Experts of a small language model.
Size: 14 layers, width 512, vocabulary 27944, 215M parameters.
Training: a variant of Adam for the experts, 953M tokens, 7274 steps.
Below are experts of layer 6 (counted from 0) of a mixture-of-experts language model. Rows are named gate (a neuron's input weights, with its number), up (a neuron's input weights, with its number) and show model dimensions 384-511. Each number is 128 + 24 x the weight over its row's rms, rounded and kept within 0 to 255. Numbers have three digits each.
Before each expert's rows: a language model's description of what the expert responds to; "comes after" lists some tokens at least twice as common just before its tokens as in all text. This comes from a sample of Wikipedia text that the model never trained on. Tokens count by the router's weight.

# expert 28
Periods, closing quotes or parentheses and the line breaks after sentence ends, plus However starting a new sentence.
comes after: ".", "|", "==", ")", "===", ")."
gate0:108127078150111118122144116151134131177146148090078142130088127086178126105128157153106132131115126110138117124182146078162111103153109168107105093110120110120105164122114095134145145134134108108173077162104136148115114114160177124154155113139150119087098108128109116143087141087126175161153133148114094099143134152175108148136164150136135135155145142116112123129109155177161139150121
up0:092182092132120112147139116145130109124098127119110127124103138104136135133114135110140148103159173124114129138115130120101125103093119186166067120140151091100112104142111131125113146125070125099115124110100107131139111128108112116107143133151134142171175112163112148141144128129123164122142138141120112133150096095159172141130141085108192091059152169126126137126103138093151097130135
gate1:155143114130112138148115116133128103105116143125128190135161131139153107088115159142141087126104085125112152115138142135160124139140144082105063164149115133136128124109155161130159089132140178092137105150105147142103083111149123121110152135184114095097113140133140093140064090055137101099169134177178167116096114142083105135166146147081109144119080144115145157135099155111200102109088
up1:093150116094112108120159126156140089146102089130140142139167107174145124131141139060088153131151096155058082124118128146151148101147093091121107104141114145113133136129141116109131124129118227138090133146128136165125128106155142143160067115133117128148117156133085139131101096104087104168111160176158119126132129091100145173159150133109122081099107138159128151094106139137141156155109
gate2:116109126129059151164131150175121071133146105122080121117143116112135107137148123128144103134098167128106157114145159141114116105109083123150126122100102088114116136155156147107166116105138154144071126145098121108122075132080063081109150098129153150105119128087094137139103119115141117150130121102136101157163186119097113143140125149145132148107163129125099132141148093078173129154142
up2:128132101141069109140153123149142097173140125111110110125114111115146131144132144138136145099064182137145131151176165142118129095110138089103172122117132129113119106136101156102124132142150148117068126114144113141147122086115092127103149108169136141110125107104106142176109110111122129119093115098130165157148162107134105159151121118115121108121189151127111111169166088109135133128177

# expert 8
Function words such as the, of, from, in after titles, offices and places, as in Viceroy of Ava, Senator from Florida, Ambassador in Finland.
comes after: "of ", "in ", "at ", "as ", "to ", "from "
gate0:161183144128142110144135100154138149120113151167170128127085137131098104126108096134123113127126092140108081114109128115125167112173146155118143092135153158120138116100129119103188114119107153092153119144153143156136093162115183146081137138104116154155107140131130097143113123142133133119152100135160160134088102091129121134154153134104110182176131092147141157141089108136132156141113
up0:123146151079130155128124163154108145151145115096154133150125160096143141134123188098145138138122104144152136152135164087132145122133149162102106094154103119118167155146131135147173104113160162106114091141100143104117120157133167143125102126083158175170140117165114113161141141123164120097137124177099149105131095144165122120116182129172123159140145142109125164107143139106144091129112
gate1:121131121135177137133108124132145108104138127168165128177144108104105165118105167118151139123061144133091164151129101120120078116125153084136106147151100098111132077115163156145072091111161165135092094140130153134131077139116115112170153130136135088154113117119136088091158126141123121142099101140163118159083109110125061117158158178151131114123147107121169138138144116146117119162114
up1:122134110147103119162167080092085126149135109116190159152163144132165111118085172116150099130137106115112113148135112151144098103092147142163137134093099113109108108104116100144152119139138147112078141136103090111078136165116111112127172127126118125123162147138151130139105149116113126160109144177113141098080108121154137081104169137108102133128107169070101116129142164110167159141119
gate2:127163148158158107139138112149110070137137152135145127131176121128130118172102169180110123079090118108087104102149120123124158137139133132129094137169129132089086123138172133139112088145150160100121125165148169175150098152059133105069090146121127115149102145116141173124125112126124128125096120143126149142124086125121133145126127124121164152111083138081109123130126160117128140146164
up2:095102116143126148118135126110168127109126144076116113138072101118108060166135143128149107108109098097103086156129147163144097155159122113113101115129142114128117194106125077138149151168131131122118119112113139154127122097133169115083124107057176134159133120123173112152157129112128088112157126119141130131140154147125149143068114105147139130102181156139131120116121171133077144104132

# expert 35
The conjunction and between clauses or list items, and capitalized opening pieces of proper names, such as Sh, Car, El, Kar.
comes after: ", ", ". ", "- ", ": ", "= ", "John "
gate0:149119088132104149160114153133111103147118152101120133151125146083159176105156159154090122090130154131107134167135123126115149141101095156179111132113131126116118099101137181112132083167121133148079090106131102083117118155185141157107141111097124106134112166179123097116109153126130134135122116147100168143118145148158106073099106122126132101123131133144143105172060137112144082145148
up0:133153127170095119118109161092097117109189136131103146114139154080155135130113115088129134083136100096067140133102106165139105159088103107136117126092164145117142143148128141131122159111081123156124160138107099117146100141144104109157107140170087107144132114101112090147080153137128130045151139097114145106137123131131115138134145124103094128108134146136099110126140122081126137146109
gate1:105107158109109184110152117132149097140152139132142086117123126136156122113120139140122132115070187157118105128116102085123152115148133088120155103152102129085129089122136117138140131118094144137154131119139123155122134134131085089134055137106139151160107158091151121149145110132121103140109144115128164166164103121121153145106116104126106145102125161139133190112161103112149121165101
up1:136110157138110120165160165116148112123131124143066176130125128106110121157137148141130100117146087123137128082131102151131122122133092077133097100158131120170151125154117093101141074120105115129174137153084143094097155151157112118081109118111162129112129139144089120069124125181141172130110107130159141133071144150087108106131065108118163153108162115094139150168149138114160126119143
gate2:126117144169146175134126129138100082116124107121119104126172116125142096166112087159123154115143084158157114093158125108114134143133147159096102144125171108110114131117114115135089152087088150152083149127140143125128161104141139152156127127155136104101112135138145140132113138133105119107134092139099132131110123144130105184140124117157131126149140139117147130105117101101102121102093
up2:130106176147106131134135137098126110135110107151140084115170091127124112129135144171096131129169117145130108101149122104077172111130149154169149108096122094133137093118126110110153188152112113146093114175101096139134179139108102095198117099129183106124097142149085118126172147143094112092131121128107127082168105143122156164138120126117150133084098133108125139150126139097125173074135

# expert 13
Short numbers and single letters or name fragments in tables and lists, following pipes or semicolons, e.g. 10, 87, C., Mus-ay-ev.
comes after: "| ", "; ", ",", ".", ":", " "
gate0:119169136132096106127149096095124170114148124105130081136092082126171087080148146160155099134135151132169142152148122142161115176128100116092166138128120101149142116173161134090167166128137141129132166145122091166132157126162102086087123110098100130184167131120098121164112106115161102101097101145116120077112130133142144140096143119141130130124137121080112161139095179111146139142116
up0:116130114129151120114146126124138148106132132106098141106112112113109114135133167146156088144163134145135160109156145132158127120109130119153122112142155123140147108128130104108181128166115135133185167139105121119113105063126130119117110138119135135121159132130159103102152135116151083182125124134101099109099138141148127146083102133153146066137158151112164147142127145127142127113123
gate1:117110082131104114165132121113111121181131095109118144099166086114069101105094158167134130094150104144141091114133112140117137157125131129146173138114122122106115140131121097130130183121147140067132116122121140152168139111171106113138076125156146108126119147186128121190114144114118138107096144140126132162142147114139132107091102148152133109116145090136123136120117112105109155168148
up1:123121162147079160087156136147136122122111121125112110109086159091108134168166079151162140156170161122177135159125136118124151160127108067123104145094115143139118143162096146145153146106109108154135091119134146098105155126149113115104162110080119113144088187101152128123127085141140136106141148140150114095139151162107109119163141121127093109131137128111117131087123144081090127081097
gate2:171165150133083113121120118125157124145156078104106128124136124145154164134104135141152106101122153094115087164124159150128148132101175140117163108129136118118141144162170154131152111149156156103151111086138145116167117143107188109142103132159121141131129148149117140151139083096155135101093135132129112140141109143147158121117128150175148149203087108113107106124129088166111115115142
up2:144078096160113149129132114150144145101126088134110151124116113119122110151116091130117084119119109132101116180123118117137125134112115173156128148100110126148155153120120148157105128132100090107140108142130145144149098150151131167115127146118097136143152136181087129098137162122122150122127100170116136160172124106133157124140173187128125118159083121150133127137081146163141136104149

# expert 22
Opening quotation marks in review quotes, plus pipes and cells in election and sports tables, with words like Votes, San, generally.
comes after: "| ", " ", ": ", "was ", "2 ", "1 "
gate0:136108138140157151175120115162146134164096159107170137079122153127116110151156089106107127110158160092146154132139162109113169133121123130095165119120119114129110119127167141129105141114140171143091113134107090143111145136110134093131144093148136152119161125115131137109112141138091152134119154127109147124079140125129118089121072137149141133158128139137128160095101118140118139132157
up0:168106173132123114144107170110133088091135096117146109157100110114103128156153123144095095119128147104093166059125097107145114103168147148153135170130130140175118112119125120122113125158150148145135104089094143135131152114105157114181117147163138079074152090133119134121113100176141135156107122133112110158147118154127097149150095103079146093136141096135173096146161106120108109180116
gate1:126143117112130132101088099157099095119118141117111147136116104144108168139083117096147133130128111127117128128132126140149069121111136168148138102089174133133114136110159082159089163139110101142116153138109135130109083141106140097140148118093116105125107151137085118135130108106127134133125124156168078141114145155093127151108062115136171105122120127183130142097142195147125171085131
up1:118115121125146208101146155125111151135128162096142132153115155113140129127165144141091110149104109118110149148145131101167091101138131140099092123110143096095139115130176142098162122133136147166127187109150104129132092127095123107119110138097113154163107120129052113122146123169174092163150113123109108135112144130106125154124097138136146126110171083154126154159123131129114142131120
gate2:075097109149155127142189113173143074114121131107164158109109141116139173151109143107128154090108123142110122119134168121126098076100123147155127149160116129163153115128176142164127094121143125161155116106135179142126140143098053137142107149144144103132107149113167141095099130119141061122095115100167159091091172136138101164151147154093134119168143152103144117120117129129159142125144
up2:118153120150142096118137171128155129182092140149085151139175136146123115156119116122165115120143156128144110069159182088137097114143181149103129130118129141109111114111147137134164146140120108094104145130128139152171125149105129136100145121123115164127144100114079132144126099133141108170137162149120077121147116139097141124153108151131137125131135147111100133124122130114137116142101

# expert 3
Prepositions, commas and nearness words in location descriptions of places and battles, such as in, of, near, nearby, leaving, enemy.
comes after: "in ", "the ", "to ", "In ", "from ", "at "
gate0:173148131140165134137120146146129131129131127116118160117139108106132133126129123133103097129152103174114079109152108131156159117148172133162143150110123134143171113121133106095152090105093153147147087158117127137109102151172136115139119143127138145133092104126132156145099123147159138134105128108115074113138080103160162133106147134121120101131130104146118147115117132135155113139117
up0:083146109149086114112110129096091112129161087124116092103103150135136107143093148119119120160147134120161124172131117121111093145104117152094104150109143134102075092147109132118163132112144148168078130124136141126077130187098150110142131140127121120130139140113112108109110124134154115110099155153158137107105081128139116137161137129145133111113126130077112127101110147141108131143108
gate1:165077115115134145096099138140132113154147105128126165140099111104189120128155110166107128082134155139109160132058124069171079107119136096119117126131112158103147128137121142113148112099123148048085106129107107145150087134097169147110129099132143134135131134126127123120148155162112155122139170155134071114149161097128121136129161126123108116161131135141114151101134156098140099136089
up1:104159144132081104121141148129128141153165142134109148100130096118134145097151131086146156140108149128118152112139131144131131122164121129096144144143152095104135101147142160114126144120112134111128123062153133094155070163135143113108111147153157115155143124176124137117113116086097147114108100142138143126159125117147144146146141114098107146129111123174141124146140109154124144172113
gate2:144129178140150134125148110189117147159156178129106143127116168087138122137105099130093131145123129136119135114165141132122180145102113153130116064128138121075179166124139128107137118125160125101149127129163141093137125135135139120123117190157129147154121135143123133114130159082149140089103158125136132152127095102122111111136124132112101121182170099128138141128121115133159103163140
up2:149160139125150134099162149123138152109076131134127110123136096146156129149128113132148130137167129148145121133112162120123115097107114127129110155115150109099092101143089091125144119127139156148142150163148092159120113121123113116118149149129120195134126112109101156158072099136074140125086127111118108097130153101116141089092113099113116148103141116099172116141154108088124174075120

# expert 25
Single digits and numbers in years, seasons and records, usually after 201 or a pipe in sports tables, e.g. 2012–13, 8 wins.
comes after: "| ", "201", "–", "200", "202", "199"
gate0:154146146091124141143165154107125126118148152187168137124185142098129112131093146124098180106146135144139132108146132113129162083146111097132162111157126117126147122065115101137136177144116124131087108090119115116115043141133140090168118130114113131153203153109153141093113132176142083117147136113121111095137101122141142109153157100102129140096109091130110134105132133126146123130103
up0:136126137121136109102113161131143163174112141082149114124119131119152173158188173100110128136153139125125117171154101140150112161119165158174147133107088107146118132144118139096144095132178143122147126111128136147124193134127116121113138104150148147149150137148116132111126122146084135115100172131117184124120110137117105131148117166116123104166130142142162113133135121116136120093150
gate1:156136144078117132150135097158113161135126144153102145139147110164118162098147131124131156165130125115140138070139117100119111120119098096147158146142140117149102118133095102133120131101124142128106123140110122115133135145146124121160132126083145085103124122165149154072124117098119120113136156161136156070157110108072152155104136167106155125085122129117147147101118124129126096174125
up1:127179090111116131115143137122137149114128158101083141137104139162131166113148174100157143146128109104147122149150115137113144111132106091105090141142140127115134142141164113148172147179071129200147117140137148112156123094140106187139099166098114107130089171157159161137117101137134129134086195116117200106121153129174127158134099161096123134132161117140173113155132121130092133122109
gate2:074142097093142106136134100141116110125122132140099144149115097113105114149110095151144125145118130123131119136139111161143171145141149095136162199118138075123126121107120113147146132112130138168135122108119141090106107143134121136109127095116108148108112152123146145148106122145141123124106187144180139126115141105103102123123136138103154097157156137135120135144145119138133137103121
up2:104137132092106103121164118096134116169133131152089121110096154105138113096135102138146126139112130125107069133112111187156144139106122080144110137137125092140093132096141148132189129109133081173152109140162123135122106126143115108117158105115125105127153163145136161183153130127126168090104131126143158116072147086105130136130152145121132117155165172133086115152143102119159169138117

# expert 6
Pipe separators and cell contents in sports and statistics tables with scores and records, plus common first names like John, Tom, David.
comes after: "| ", "0 ", " ", "1 ", "; ", "–"
gate0:107148128167140112126121108127117134122141156103130116166086112066134122164120130145146115131132107126151084112135122129150156152136149128127153164104179133118132139124107109131147086115118176135144096122139129114150118156165141078141121129105107132159158129118174149119103130117104102149099154113118106098126102131112125137164147115148133108127099077167145076091153138114120165168152
up0:116125104092113151125144115109093142117094098137151129152138163151124156124155123154097154197134112128101154070138126098125125085156120132104098115147137135132113112128145132114111149079140118128101122150159104105114121089104098142160125171109171106155095126102125139128152172139122107082143129173080123100141116108168127160117106143087128079124146133121110121175125116072146126103121
gate1:157146129108113081159122109122088119107155150103129125111125114155159152126148118157123129136150087163132118103181144120123132140124134138146119131112176137131118077119134151111109123153102148118086144148095100106108119146126142170142143112103111136087131127156142128126171147135144171103119107166117124122135176108115177093122133158140154112106143109164153115096141156160181114163104
up1:107082125163133150160123169139152136119096108131136149095151153108078111106102123137119140117136109142092094150142137133141120109130145135154132103159147115095148153132142124117118135074134087115113154113123134098117117158140140151094089132150136114122137116134113156142142131166128138113166174111101126167101111147104128148135164135112108115116170090117162098104131092133136115146129
gate2:131133105154112125105167126111086133142118137097123123097124170052139091077116157139145084128095115121119149117116148143156148063079139161107125119134109129113124125131110126107150122118119175164134101122112144140137141159157081161116116091136104139132150099133104125092098097141123099143086092119128132150145143127124107120129117135107128130124142122132142086115143149170113162135114
up2:105150099171159146102157144118133133127115125125114122132192128158147129132108105103148129167099132128110110127150200183091098142136160158133131163158137085143125132133130097134133110112077149139125108162125095114147167094150140080096108120147182133135095137105129145103142128170114151129152119177112082133094106084139102145177133125133107127102140161107107124124134153140196153150156

# expert 12
Commas, and, and in following names in cast or member lists, such as Sithara, with and Santhanam in supporting roles; also capitalized name starts.
comes after: ", ", "and ", "(", "\"", "- ", "with "
gate0:132102125120212119120129116106114186112149118096139092132121109124157111157104111158105165130157120164103145118113144109109185120168112164124130123145096122157145083166127137134153125132121095161107108111075122153147108100150163091146118132105150113098089089099130122099146116138086126160124113076142120120143117112150129131109130139101150173145121093132145184137094100132153141138114
up0:112074153119084138140148152113123094155131086160156142123120106147112093107126134140144125123105141129111148125161119153136112172115159116124106121101095146131078186123142156109131111099158117117166152109133138136143139129126129121106142141130123133117142159144146086121100149152106132152142111126133129093123159140105107133142123154147150130145098125120120115121126132093133134105116
gate1:145107127132117132135132098129113153120136139080116133114129126124114135090142116137118157125138136148163122180098149139156138118097144181131105063065164120137120131171120139101103080132141184093117134165085134166134118135133095119119111114144103114151124168128147150092143171109119127124108120182156137155130121171137093148111128142111136144131148135142135152156104175142138132128139
up1:098128104135115095138114084128132107127149139074065131151127166112145099126113175134142123084104114127151152114131104062137128152115089134128118114126119118116138141153106125100137140169153155098104100103148107126125143175101124134151137109159098141121092074149146139099164115151120160139132105142142151101125127160079149152143143111171114134109106157111087101130108134130125116124106
gate2:135123089115127076133153086096118127105117100113106095128159087156150157135107133134096146135111127138140124146135149149159145145146110140130140181150186144145112148131141136090161128129159133117106094102154126159118089104162116160141116142165139128119121104156145171122146136140112096092097177191111155127120129113100182123134123160086119121161127156124122117081091149122114103144113
up2:132123144135143150145101134090154113110130172095135131117139135112144107144138114111125110125157115125125137120149146133120165142129108136147126137168120126101129137103137098181088109151110122158164128101110153116120150104187147109146128172104116091123164145109123124135183167143132145164169118086158155137149156079142122115090098122113133148067156076116141149112113133138117147093148

# expert 40
The and the at the start of lines, headings, list items or table cells, especially right after a heading or line break.
comes after: "of ", "\n\n", "on ", "at ", "- ", "="
gate0:099162117129113168136140142151116126125149121107156126144143128138139138122180086128149121135123133135174121107095107086131152084161126143129124128146141157118111110124118097094070141132140122112117106069125125090186115169100108150112107138087153100126092155140133086108105162134134140104107144144146127126150179153109117130114107135111161129146107164145104105089113156130134136165159
up0:155143105114158126116100128120140148167172148155099160132143143174113151100164135109110096165148135133131161185122118055073133126135129141109121130140133135087163180163166096137167122117089130116120173121137126117177081113116104143162117115124127081121095099128135114143143146140155106160126141109129160112133116132148176117127126155118139119101123077140124106165117063132110121122156
gate1:136146143099130173137159131114098119133110159122117166130140132158107140107142171159112132146135082130146104111119138108161111102104130162189106145129097113094104115114143141151124129120140156119107109156091154145130070129144169132137120125114120115150164120127081148123120090130111128162115132129116086172169132154134111137119150179121151145151128143115114142085125170104118099146162
up1:126106100166125115118093125135150114129125114119151130116118130150112127165138114129152150120158127126122163103136073120126161133123131145137138087119102094129105137114133133087116128151118125140110135109148162117152123121135121159135148138171154083100107146135097134145143154120124125104100147159077156119089131105137171157131078098114133090165122153135134128137141147146122166144160
gate2:110105147113163154133115137145155046149124123166156105135106095176171119094125120129123138096147120167097137107161112099095156112103068132115091098146133131117129097114160119107131164095120075128131113129132110105141144177114103121114091116129161149087128163134141127185143131119151119161075061138090124101108123150126113155125106109146120137109112098085125115114099161107148111093150
up2:126153064113101139146163158115163155077141155119146139116140150100108148169118146122129149120144108144110125077107143141154125122111104131154098092149107131155141102080081080129102132142154124107149117145059115165121102153174112126135160122125128119122117120148095136089118078121146133120193143117159129104139104111104163121151116143099130061149129128133116122137120128148147103123092

# expert 7
Words like include, including, episode, title, law, plus commas, dashes, pipes and line breaks that separate items in lists and tables.
comes after: "\n", "the ", "|", "\n\n", "The ", "such "
gate0:113112151158132145131105120141176130124154130209104088138129142115100099093093140165099139166084143148122116133112133142158136092119104133108099150137169108112128142087100129190124097124119127169112101113102156087101091118121169112137104136129161105157144176127109138131124137139182145122114146146089141125165159069165122131136187082154124173123118082116154117112089158107114149118125
up0:118120135112131146127108130136148151157138129120115110140090098114128076105130137100129146108134108139172092136123149097122123120124130158147138140079073168178155182126131118110178162186120150155158152154133147179137068156136119172154116103138090138119123208100082130121130146173095106143144118132105155140091084143150152152150108089118175135100081140138104144156110150161143129152156
gate1:145096137142111154134150100125148146127151089079072140125126100110131150142160116110134131144136155125106131122171153143141126118105123109113121205159095114127144119116086138116137112168116121106129150086142124172157143163178125100127134114121152072171151117113156122139103147123115103130095105153162118138156115122141126138125174134132149164130126132086074147173132147084149133108105
up1:107125106156141112093096113156167131094144144122165136118126128076109148112099144138144178106162115130171075083118119129108148116117147102128107099109137160100132175139184113133124113103123110136150161104176167136129088097108138120177082127130090166140120141126146138172114117141109140142120123079145147124126116118110115143102098157145104099153130126131125109106116102141094142135168
gate2:129138143159104082194156093148135124164080134156140151113158099130173107099131096141146179148109075132132122130098113118120139106122091164148097126117144100163144092153115151131134101106159078135085122107091162102132150141132117115155180120116150131116132130109155179151157118141150159120135133126124156137129138130120144130146128093125144160142134102123151136117132073095125084118100
up2:127111122126165165132059128135116165139125099092083070131181144137130143147094139112129086100105138144115105119113151122095137161107140141100137147106142161138132203139140138158154134107142119130098115139141133126128128115077190155104145136127149115150106105091121127077143156111146118117119110111117133148149126161127181133145145157150164138102099113127117137161102141110117122093143

# expert 24
Prepositions by and with introducing agents or circumstances after a clause, as in released by Danger Mouse, plus city starts like Boston, Los.
comes after: ", ", "the ", "(", "The ", "\"", "; "
gate0:123183132109136122144100143104094086111158181109150170097151152126162132119115135147114121098092082156101134136141160178143141142138091165130122120119142113134109128112090109143141148133116134120184111176116151126104087136132159098186191136153134088128104167121163132102094153125120145096103135115134107124092113129126125152157164125147132110101128112077129148109127098127132086147099
up0:121173143119147115149152092140124084106114136114108122105151125150096088166096097133137099106105106132135077104152120149154159143121129150112082140117133100141109130114140111133116117127151177131139123193163134165131123113082172117135136124125160105105134132121130113158124123140124140160135170101114108104143131145154109183183159076155097119160223136142149103096146088093131105132103
gate1:099104181085140181198136141137148106131115070158112144113126133144114113124074105145110139119121148156133112137091151112153086101134132091149143113140143152089089178171113133124089172154115107150113106155159131113120106167087106131149124130119172147164136102136128137123115107117126121134186115132102120173122089128111084098105107102091160123127107112138133128119126127156163115137125
up1:132132134088145113099141107174112132103108116140107145116119117083134110134162121137144148176104117173132122131154188155116141160144132085155135132121093098105123170163115085164089104101111135116105144131108117094131096148061118134158119105112131103137153111145151160149134109131094132116125129139128132149142089111115106124116122140139116144147135141124121131134149133125094110111144
gate2:104092174113164153136110152154115148099136134170178121147104117123145131069126117117146143141148087149187123128100106123103123139158079130114097132105109152120077115104145129153142115097149124084131114100118144173137143150168113102120135093145103092138132102103125141142126116113114118149140139108135124134135143149097129140132079100088125121136171140174131149095122111140156145139134
up2:133137094169135129158142142129131122121143189110098099133097119147176072149099106162114127090100136126153116172119112128145146147121124116101101119124104124139118135117112135118134108120148163171129151132147092167086133112102101167079136143134140138160157121096116118114133118156106153117090090132126109119091136117140107109132148123111145117089125143096127131138146101124091153147149

# expert 23
Pipe cells and prepositions in election and sports results tables, plus plural pronouns and determiners such as these, they, we, have, in.
comes after: "| ", "\n", " ", "; ", "(", "was "
gate0:148140110130106126132142152111176104133126137128103129108154100121095121126095115119178128147096102120093140098120108133135120149102148107139088110113149133110151115113152144173112135098099128120117125132117173168118077167082140124115113156134137123128119121209142133112122184116146113153128088119116158106155110160125144128116111097103184151170125113106154144094124147072160128130160
up0:129144189137139136137120134134151091136114137161096125123146162163116166115089118132136096134134102096128149149130095126153107174124164118133146106123134113072129182144126094159096121150087116176137134131152104128111081141136162121115106129129131111092143152121122109108131100145099098119109162117087147084166092145135143157096128133140145127147132127147120135118145123153160159067119
gate1:144139071132154152134101107102133088128124082073145150120119121100153173149149113111127148123121094135121099132143098093162136095134153129129095092135082111120140095113166129174128132151127179081077137134096121113119138092088091159145114148128137059130112146109105138088146116124127134118124167123137109111121129151097103142138106119169156158131129118171162194162088142109148082134118
up1:131152104144131127167105109195112100157162123140177143108113132159126140118066103150111127115123160126113132102114087117125162154120155109145118148123135146106088115136135135157168188111148152147111123112133154156107128099141158159143153120112124104122137125077131180121128151116149117109141128146154137148103128142111159097092138123094107108093108150073080132130113101148161148087123
gate2:135125143126128115137141110117110129135127124102112163099087140133158147178148118161116112157130156129119163148119154168213132128118071185125114117064129110133163148122090145138150132090118155140159129125178151106102127111117102091176143111107147113156157149147121158157142134128119138120135128110157117072161096117155091147104119168071128144180170143132144111136115113124063122139100
up2:118150126163129108140154114157114110145130090110128143108113084106135097145099170099118131101137153113131148143138123140126074119086136131150142151096125129137135119083124135116129107167104119115129121123133099132155112109119146127129142149138110124128137122132113139109126153183152136188109129123143150090158116108117114128098128166147109106143156129145138098149132125105149131124116

# expert 4
Auxiliary and linking verbs like was, is, been, being, became, plus === heading markers and table pipes, often in biographies.
comes after: "\n\n", "to ", "he ", ". ", "He ", " "
gate0:121136138107116167173164144136147106126142105100165141109107119111144094093112131117128144111104114097185116105148102143134128073139115113100084100134106092106109147109140115124147119134173147134160136156089129115124120138095126069160127148144161136140095096164098137087162169152170202115170118144116129090097116108158109162119168102149123179104096156118108121121126125117151192110126
up0:102126146154133082120114104169132168117129122076094112108100134126181130136090104104130149145136174139131126132122132169114128108086098146159137080070088080127139122112133147144141128120067124103106103110103106113124104117156148158127147106148160131113131138122102111124145107089110044090139119132084140122112153196154121141189089132131097133138135183148136114145123140146105137133131
gate1:166117131115120134170148150143180113104095120136153123096133134065116102143147183150121124131145120131104148120109127097146123097136127141186134095114156181099138149122134147181149132131111120133106128130101143163131106139146099154159089112111150144127133132123118151129168093166157157171109121114157130136148091137070150106130116139132147118086079055100122129119141128092112095149137
up1:149143132089105148168131150102164121152139124187120155140127108139153114112138170095132171099140097093118156142099117108136107106107133106150142050111115171118095121142090154168145152174120181158123185140106134139132122104109096112122104093133184134159131171145071160105135134153105086146134132157130105094132117171118136094136092111095085109138111116139106118112108150120105107141132
gate2:093148120102097166140140128165115109102129119124139119079127163133130085116159105119098137146124131137088105114134143117123134142092126107120121119128130124108123105089114087159136154130119146104129150129120101176128102154170105111165127122119103096152149104161158184126122128113171159109138159124151126086111117131120169100131117103139167129125112147114101140113133120143119130139177
up2:098100116166154087096146102122136121113111126154126122124114113125103169146091129150120175132164133126108106143109093173168140098141136135104178101145160152118124132148116125190127129125154153154129093119139110087156119098122103134147116147119085115091100162122092110170130150142114105154127142098146140125106111109129132134115135117159134173117161173131138120133147094137162134112127